Weights of a small mixture-of-experts language model, trained from scratch on English Wikipedia.
Size: 10 layers, width 256, vocabulary 16384, 52.4M parameters.
Experts: 128 experts in each of 9 layers, 64 GELU neurons an expert, a softmax router, a shared expert of 64 neurons.
Training: a variant of Muon for the experts, 538M tokens, 4108 steps.
Below are experts of layer 3 (counted from 0) of a mixture-of-experts language model. Rows are named router (the router's row for the expert), up (a neuron's input weights, with its number), down (a neuron's output weights, with its number) and show model dimensions 0-63. Each number is 128 + 32 x the weight over its row's rms, rounded and kept within 0 to 255. Numbers have three digits each.
Before each expert's rows: "comes after" lists some tokens at least twice as common just before its tokens as in all text; "comes before" lists some tokens at least twice as common just after its tokens as in all text. This comes from a sample of Wikipedia text that the model never trained on. Tokens count by the router's weight.

# expert 67
comes after: " |", "|", " L", ";", " Iowa", " Route"
comes before: "1", "2", "3", " |\n", "4", "5"
router:081133140117163103082114159128137109109107189099070188150173132179114083123090182196068147145137085124140106116157111113134123134099100086134139107156121152170110135092119129091095072102092124
up0:147129153191154093148172076164121127149129174147100088105136146173096132132116159142089102159120101106074100179129140118114068142136161170133107097135182119151208077126111125115205123115138118
down0:181152141106083098157164165116165129086127141130069130141160103168125144096095172136122080180156153160190133100114125109146125089163126083147204093130187173153126139173120157106129115129121091
up1:100107121149160165175155043098133070121169152082108127145102094135052025098075115137110109122084130176182152169138097169097076159043140102125126115171129112157125151182153127141144141139170118
down1:078108135149111134114097110135140132126059168102110137205158124129129111110067091167171166121074178105072118143144100129108141132130199080087170089183167156075115123128056160123133139155102176
up2:148126171151146141106132174176215110088123160086124120111106174137115117104137212129166128162150059181166129102100127070196181135096120100149133121171096127167127142128136088180124165140147109
down2:155076118099077105169122112086162098140091123167146087122115129154120130163112177140124198105140101145123120117116122133115115158130138081129129142131125157148139118081087139098101093161143177
up3:112169142138165141064153137140116099173102134065131137086121159119131157161185164130097142104112242200190104163137147165100115131128125112119107172144094120137138157075147177130064140138104097
down3:145121072084184144088125154124147196088160127091130049122162118136098106141137126111107143144095104155093122119078135126082106173100138126108114222168052136139192155105111169174114126112127108
up4:117148105130178140133097180189154114162105111114207182093033150154150158108119101188125191184191095143140075147164188077191168120100077081123137141148100145146139107146191110165129140109125123
down4:108099108141120130092161157084135077162138135129107119176146130163067115224097132151175135134125106117120149112124044154069152103149125163107181106175150086108140155059139194128097116080111187
up5:108101113091172105145090185211133108103080118108074108126113078097147119164148155130118116166194111092086123153130142112068115087148113123126104127141131073100146181137125080186121081085172103
down5:070136069143103087181104151144097103169141044129109096095147145120099132141085099147139132070147115140082146101120107106142100165101087123125129166176115135132130104118170101175101078119118131

# expert 48
comes after: "–", "9", "1", "0", "8", "6"
comes before: " |", ",", "–", " —;", ")", " |\n"
router:094139141124128192106191154161110133099111175100149105152130125134119123109146170118091103140094132148177102185102150149196115130066035100134105121137083091156140110131122174130140134108133103
up2:138125161127193122134111142120151115125126108154178093131101129135166226146125114092142103135162154148148111080180148154103154157128120104093151155091108087127200155094119170149138110153162108
down2:100055126115139108083145124124114152172181110098138140164045112140141170193127126181111162165173132131160106148133093148131121078099132178170129118224163123144145082137110142177097186125124097
up3:128123106154189134073142130112167117145151120127110086112168155117134129086127138142142144121115188105144054107147126063092113053148200142082147139114158096150147124176175163113170148099130131
down3:138132135093147148178122114156117128172151100141172127179127083087112103153166135087164149130136115139112115104206130144171171133173098106125172088115095135180126149137195112099085179112088132
up4:152126114115117215123123193109128142111102155104123138146130098091157081121190106085120195111130188123118092135124118124111111129097149178143122158136075163133121132098159173176101178087097171
down4:167138125122135067054101095117074158054140139138127146149174092096168152097121139152071093079121142167100163185090171138084129093142111111120111081141135113151113109124174145120094165100147131
up5:131115113127132055133053141142089071150081123085135103127101135115147172169170133150116106105113137169136178142090116128094087132118159109145141171088120133136124086178160119159114119099231098
down5:060134119169087158096139097135097155153065109113165091138122133149082112095090129153167141083137200123107080155184144113158075136093100202188177153109130082153142140081123077149163205119130131
up6:120098117135122125168121106151089173077090078140099128121133132119116181145094140126158178124073142102098055134141151147108135118123140116102105140104116132109163177126108144157111101133169148
down6:092101125136129140145082142156083080165094122204140134173131125090139202164127123210122149148067133142152146132122136126070101140106099102062145100146077104161087130080126101128143170159106172
up7:153117116107105180090137242033121132124152145146132198137144113139098054106150180131081081113038180108078147112138126094131113163112150177144129131084178106078140128129132123150109160147117123
down7:129096110168088178136110120180089156082104178162143135112107131100152164122139152118114092082140209115112186119125084188102104102140142105138127161102159051142117135101119089113117174144120126

# expert 122
comes after: "1", "9", "4", "6", "7", "3"
comes before: "8", "5", "7", "6", "9", "4"
router:140124100197136054086100158174132105102115058133118110125098132157100098125092130094050098116191125172154154140119126142101129120113122111170101158153089108108164129173136085173114191153142097
up0:120135141117106174123113107171092139126134113211133122139129088196193181127145126057189114108125181129121079127090099146058111139133085129118198128139116099131116069182069127108139112104128141
down0:176108105083175125134198146110137175105040178120104097067160134133108074123120196140133103099131147169131086096145171127061140072167114142115121151134131102169100139117094076142147104180142160
up1:120143176086172129180152132071111131117199139115112136131103176113119064105157058111145165155108038163127139078153123135126164138159152124150154090144110131085174119083162110107109100138137149
down1:104119152127057106108131152123113114104130071100139123086072186131112126136083153081108076074113131159065116156104147139168083133120078111168088119072101122154134145163123115136109161202107098
up2:149107136147162170188151146103146199146158111072100140146110161027103111120171152124143115083151147115133148107151204141213049109086084108119074133140118108144079093176092069137191153168145082
down2:116088102132091117126064148083108116129183115089147132129123128123119156084088091075141183140110132123080160108107159128144142085143153214130175065146132134154127096150167121117089131149131195
up3:140189137129129154112118153162121087172071103140133131112109136142146128093129142094183171125137120110102120196089101159124152084157145119138138092131105110117081153158151202134131101147101135
down3:085142072088153131061134128109182107149124138149098138059096100181076113090089097145182163144107101141153191101087078129120135117100134125159136132092039164199135053144128139123131162150166145
up4:138137158163115152070128077157160136089138071083126141164098056095080117112128198128150164075143126152070146125148090211102164103111113138133097171133150171114176157089150130146106008092132112
down4:147122104101159151128087141124127093132154213174090131051144112155152128126104109128145111084147099144150118092143085149120102158132043140152124076162142104071105168189189110064141129133165083
up5:134119126099148157149163129100139094095112130111175165167092102159103140143172174151096140140043102121118153160137230149154155118148207084117101139192132168157122108109179090123115129126128106
down5:116123140119119102142088135162094093116123167171125155157153115068208113088121140179163112124091143189081147170163116139115135155096125159127100113134148166110166125076071139119090094104111146